Weights of a small mixture-of-experts language model, trained from scratch on English Wikipedia.
Size: vocabulary 8192, 34.8M parameters.
Experts: 24 experts in each of 12 layers, 128 SwiGLU neurons an expert, 4 picks a token, a softmax router.
Below are experts of layer 8 (counted from 0) of a mixture-of-experts language model. Rows are named router (the router's row for the expert) and show model dimensions 0-255. Each number is 50 + 12 x the weight over its row's rms, rounded and kept within 0 to 99.
After each expert's rows: a language model's description of what the expert responds to. This comes from a sample of Wikipedia text that the model never trained on.

# expert 20
router:66 47 53 49 63 51 33 67 59 32 46 55 39 61 53 30 56 47 56 50 28 48 66 47 37 56 41 50 60 59 46 46 47 42 57 51 31 67 57 61 44 49 29 34 60 40 64 43 57 40 56 23 46 38 56 51 57 40 51 34 64 76 57 57 44 38 75 42 31 58 58 37 63 46 37 50 66 60 44 58 47 39 42 51 38 31 34 48 28 28 57 44 46 36 39 43 79 80 24 52 47 54 59 40 48 52 60 46 32 35 42 30 57 21 48 64 51 51 39 46 49 50 63 17 33 81 72 72 58 39 45 34 60 71 61 48 37 50 58 56 60 44 57 43 45 64 54 54 27 56 49 54 37 54 71 48 64 57 37 46 47 57 60 63 65 47 57 60 44 46 36 55 62 41 43 43 44 51 50 45 51 23 56 70 36 56 40 57 48 69 38 52 73 50 52 61 32 39 43 44 52 39 50 48 65 41 43 52 48 13 61 32 47 50 48 53 50 51 35 54 58 48 35 58 55 55 26 52 25 37 47 33 57 39 35 53 51 68 33 43 54 37 40 36 54 44 46 48 38 28 55 67 43 53 60 43
What it handles: Middle syllables and accented letters inside Spanish, Italian and Slavic given names and place names, such as Nicolás, González, Anabel.

# expert 22
router:60 22 59 67 78 53 44 54 73 60 32 35 55 48 49 57 31 44 54 56 35 54 42 50 64 61 48 30 34 64 48 40 59 24 42 52 20 34 56 53 60 59 53 43 54 54 57 33 34 38 39 56 49 45 51 48 67 55 50 58 57 42 53 48 56 41 49 51 43 50 43 39 48 46 46 44 49 44 49 51 58 33 33 35 49 47 48 54 24 79 32 67 52 46 59 46 53 51 79 56 62 58 57 51 73 65 57 45 29 58 33 50 54 41 70 43 37 50 44 73 63 38 54 29 34 50 41 30 62 54 49 42 60 53 59 48 32 38 52 31 33 32 28 40 48 46 47 41 36 63 60 57 29 53 61 56 41 43 64 29 47 77 40 49 50 58 40 38 51 41 55 52 46 58 51 48 41 38 45 50 39 28 50 38 32 35 45 35 37 43 57 41 45 38 46 50 45 57 64 38 18 48 51 49 48 44 57 44 69 54 55 46 52 60 59 57 54 57 38 46 60 64 51 69 62 57 29 42 39 45 75 64 32 44 26 34 50 56 50 31 65 39 23 47 60 53 49 31 53 21 72 36 42 81 58 55
What it handles: Vowel pieces and suffixes inside technical, scientific or taxonomic words, such as the i in hygiene, -ium, -idae, spectrometry.

# expert 5
router:53 54 55 45 48 44 44 43 44 48 57 42 21 62 52 57 51 44 55 53 48 49 57 47 52 26 44 64 31 51 64 65 52 65 48 54 63 49 43 29 53 44 56 42 63 42 63 48 49 61 48 53 59 40 34 36 53 42 58 60 44 61 49 57 43 39 61 62 32 27 40 63 43 43 66 61 37 59 57 50 54 73 60 53 51 68 54 57 57 70 56 32 35 50 60 48 34 16 71 51 81 49 45 44 43 56 55 52 66 53 52 40 57 45 29 59 44 63 35 52 41 39 83 27 69 49 47 55 28 38 54 73 53 63 48 37 49 57 56 45 75 58 55 40 61 26 60 30 37 70 39 47 64 54 57 45 54 46 71 77 58 75 53 46 50 47 50 59 64 57 48 64 40 42 49 45 48 33 51 50 43 53 27 24 53 41 45 67 48 67 53 56 50 44 50 45 65 63 36 44 45 80 25 36 58 57 32 77 62 28 58 39 50 55 59 38 56 51 60 48 52 41 67 54 57 60 85 62 44 51 54 61 31 46 47 41 69 60 53 54 53 66 31 46 73 45 55 41 64 74 32 44 56 60 50 51
What it handles: Noun heads and suffixes such as ing, ation, ers, 's, after the, his or a, like coaching, viewers, season.

# expert 8
router:50 27 59 35 64 46 73 54 38 86 60 28 25 61 37 57 43 50 60 53 29 62 63 69 54 43 47 55 41 24 68 44 55 43 46 51 52 49 49 34 54 30 45 64 53 52 57 38 57 55 44 52 42 43 37 60 41 63 56 42 53 38 29 37 68 52 70 55 58 49 57 74 37 51 55 36 49 56 46 59 63 50 62 48 44 46 40 57 30 30 59 62 63 35 35 56 79 46 32 57 37 57 20 36 42 59 62 49 56 51 53 51 47 45 46 35 47 50 61 62 24 66 48 66 89 57 51 48 56 38 52 47 29 63 59 42 49 43 62 69 70 40 47 27 53 48 51 25 74 58 57 26 73 55 52 47 29 51 44 42 54 39 65 50 45 59 50 40 43 26 51 66 59 50 45 53 43 64 55 49 47 55 27 62 46 44 42 52 50 43 45 45 66 48 49 65 69 50 62 43 48 66 42 35 59 56 47 54 60 34 55 48 58 41 64 27 45 51 60 66 51 43 40 51 32 47 57 36 68 52 45 25 66 49 75 46 30 56 56 48 65 45 61 61 39 58 48 51 51 43 25 37 41 32 47 54
What it handles: Table cell pipes, month names, first names and titles in election, sports or appointment text, such as President, Governor, June, John.

# expert 19
router:54 64 43 66 61 52 41 34 67 35 67 39 36 43 62 44 52 50 50 60 34 42 79 53 19 47 40 40 67 71 42 46 58 13 65 53 49 48 34 53 39 49 43 30 42 62 47 57 46 46 31 34 54 39 40 47 45 55 57 46 56 70 55 61 32 64 82 40 24 57 50 46 62 45 37 51 49 62 58 53 54 47 33 48 42 42 34 54 28 33 51 44 67 46 55 51 49 73 36 41 55 43 48 31 27 55 55 64 52 65 39 48 46 40 62 64 53 63 52 47 45 33 53 45 30 82 56 76 47 55 53 53 34 65 61 49 38 37 69 56 51 47 47 39 35 55 51 71 26 46 61 42 68 46 54 55 33 51 31 48 55 46 66 68 59 50 46 65 38 72 32 37 63 46 45 74 51 40 57 51 56 38 72 54 37 56 44 77 49 49 43 44 62 45 48 52 59 27 39 42 55 30 48 35 56 45 30 38 35 24 61 34 55 55 43 61 55 53 47 33 59 61 52 54 56 55 46 43 54 58 28 58 45 42 54 54 37 53 38 69 30 28 46 39 57 39 49 61 33 50 53 56 35 54 62 41
What it handles: Pieces of personal and place names, especially Japanese, Indian or Spanish, plus months, such as Yo-he-i, San Diego, May.

# expert 4
router:49 24 60 44 56 56 65 63 55 61 60 59 21 56 40 52 44 45 38 56 69 54 65 60 67 45 54 58 38 31 80 47 47 60 48 43 47 31 48 49 56 65 38 49 60 50 55 59 41 45 47 55 56 40 55 60 55 40 42 50 47 48 48 50 58 64 44 54 52 40 56 46 53 51 57 39 57 48 53 46 69 67 58 66 48 53 64 58 55 69 52 14 53 54 41 46 55 22 79 56 47 42 54 63 49 51 55 48 68 49 50 83 49 46 48 42 50 39 54 67 76 47 90 52 85 38 38 48 27 24 49 50 40 37 35 54 66 48 86 39 68 30 61 61 50 23 52 32 52 57 52 37 40 45 45 59 40 46 66 49 40 54 54 58 52 44 31 50 64 44 39 50 34 50 68 44 65 54 32 57 37 39 37 35 79 39 53 54 71 53 59 47 37 42 52 50 65 62 52 62 65 56 46 38 43 41 38 65 55 37 70 57 45 45 57 30 64 58 44 58 60 50 66 56 58 49 69 75 55 42 43 36 55 45 53 46 34 72 60 28 49 44 29 36 49 48 36 56 46 50 42 34 52 46 48 42
What it handles: Capitalized words inside names of institutions, countries and events, plus infobox field names, such as States, University, National, Revolution, Style.

# expert 16
router:61 55 46 40 45 54 47 33 69 63 48 50 51 41 60 38 59 58 25 33 46 39 34 67 55 46 41 31 60 68 43 67 59 38 64 47 18 64 57 59 62 38 34 34 47 71 62 37 49 50 56 33 45 50 63 60 58 45 55 45 60 44 34 64 34 71 60 52 65 68 47 54 40 48 44 43 52 59 63 54 39 43 46 50 52 56 38 52 45 16 38 73 46 58 26 56 62 67 50 40 62 50 68 52 43 40 69 72 37 68 50 27 54 42 62 77 35 47 59 58 55 59 54 34 33 73 52 37 60 48 51 46 65 71 62 54 54 32 62 40 39 50 72 47 47 77 43 76 45 49 58 47 38 72 50 61 55 74 33 37 62 28 67 43 44 26 66 48 28 43 43 61 75 62 54 58 46 53 59 47 63 40 58 56 51 71 51 54 65 61 42 37 68 42 61 36 37 50 38 40 60 46 60 42 64 35 43 37 33 35 46 32 50 51 39 57 66 57 42 47 34 54 40 37 50 44 52 36 46 42 47 44 44 47 51 61 51 54 43 42 46 31 40 43 61 38 45 53 37 37 63 72 48 53 65 38
What it handles: Early letters and accented characters inside foreign names, often right after a capital initial, such as ö in Bröker, á, ø.

# expert 12
router:65 51 45 48 47 50 31 64 39 32 56 27 55 44 62 39 55 34 57 63 46 50 48 58 70 46 51 40 49 44 60 39 58 78 38 55 22 74 48 64 23 33 32 32 50 65 52 31 63 43 48 48 39 38 63 65 26 22 46 58 51 50 51 65 31 53 61 43 49 67 42 40 38 41 51 59 54 45 55 58 37 30 14 65 50 44 42 56 45 37 51 67 31 49 55 39 58 66 73 47 50 46 55 35 30 54 68 67 54 74 48 43 37 32 53 56 43 34 42 71 47 55 48 30 57 56 41 42 56 30 41 19 34 50 63 56 49 43 50 15 69 36 38 49 43 34 54 30 34 48 60 63 54 56 56 62 43 65 63 41 43 39 71 57 45 53 52 50 32 40 42 50 57 43 53 35 51 57 33 38 56 39 46 39 37 41 45 39 54 55 32 49 56 47 54 48 40 29 59 47 59 50 56 34 63 47 56 57 71 29 47 33 56 58 35 50 65 67 50 54 51 60 44 53 60 60 41 65 49 32 49 56 42 43 43 54 48 45 51 13 40 66 49 55 33 48 39 58 49 38 48 32 47 68 53 50
What it handles: Final pieces of foreign surnames and place names, and the pipe or line break right after a name in lists, such as -burg, -ić, -k.

# expert 1
router:59 53 59 57 73 34 42 46 60 23 49 62 60 34 46 64 44 43 38 66 28 33 83 44 37 61 54 53 51 51 50 44 33 57 59 44 47 19 36 59 63 38 62 35 51 27 51 58 47 55 44 65 44 28 36 65 55 32 59 56 63 61 45 54 66 47 57 38 62 49 50 40 82 53 54 51 67 49 46 53 24 43 37 27 41 51 33 59 69 58 49 45 57 57 59 66 45 65 37 48 55 49 66 44 56 36 50 42 43 60 58 50 37 53 41 53 48 56 47 65 65 53 60 49 44 31 48 48 44 66 40 49 63 54 47 45 46 57 30 62 36 43 61 36 36 56 45 59 41 45 58 40 43 49 50 52 72 32 69 43 50 67 45 60 53 70 42 57 58 71 64 56 46 45 52 79 38 56 50 41 50 65 47 29 59 53 42 63 50 49 71 50 20 47 58 47 58 31 42 55 80 38 34 61 51 47 43 56 51 62 60 59 62 48 45 26 49 59 53 41 48 26 17 73 58 41 46 44 44 40 75 51 32 48 71 46 56 38 42 61 62 55 55 32 52 50 63 34 41 79 53 71 42 48 61 59
What it handles: Words inside titles of songs, albums and films, often after a quote mark or The, such as song, album, Your, Next.

# expert 9
router:67 37 35 47 55 45 48 49 68 53 40 37 62 39 61 66 45 48 36 39 41 58 33 58 45 49 63 62 46 45 54 48 55 49 43 53 30 51 53 28 45 50 58 55 51 52 46 43 37 41 66 57 27 51 52 63 35 37 67 53 48 45 42 46 29 78 26 56 61 55 56 48 28 59 46 47 22 44 68 50 39 46 35 41 38 59 42 59 35 54 31 73 66 33 39 44 75 48 48 52 54 31 63 42 45 47 55 61 29 76 38 45 42 42 58 62 29 38 65 63 70 68 36 67 45 63 52 36 59 59 55 30 44 64 54 57 29 47 26 60 41 26 67 32 29 63 51 55 67 46 63 47 56 54 46 53 39 48 58 29 38 50 66 40 42 62 16 40 57 52 58 45 53 50 31 50 61 49 74 35 54 55 48 51 27 48 43 49 32 30 24 45 62 43 54 40 64 52 54 44 58 47 71 38 59 44 33 60 46 64 51 37 63 50 41 65 57 62 58 50 54 68 43 47 50 52 49 57 59 51 63 58 65 49 54 47 47 55 49 24 76 40 53 59 43 53 21 50 52 18 39 49 49 58 71 60
What it handles: Lone capital letters opening names or words, usually after the, a quote mark or a bracket, such as Sh-ane, Ch-ancellor, R-are.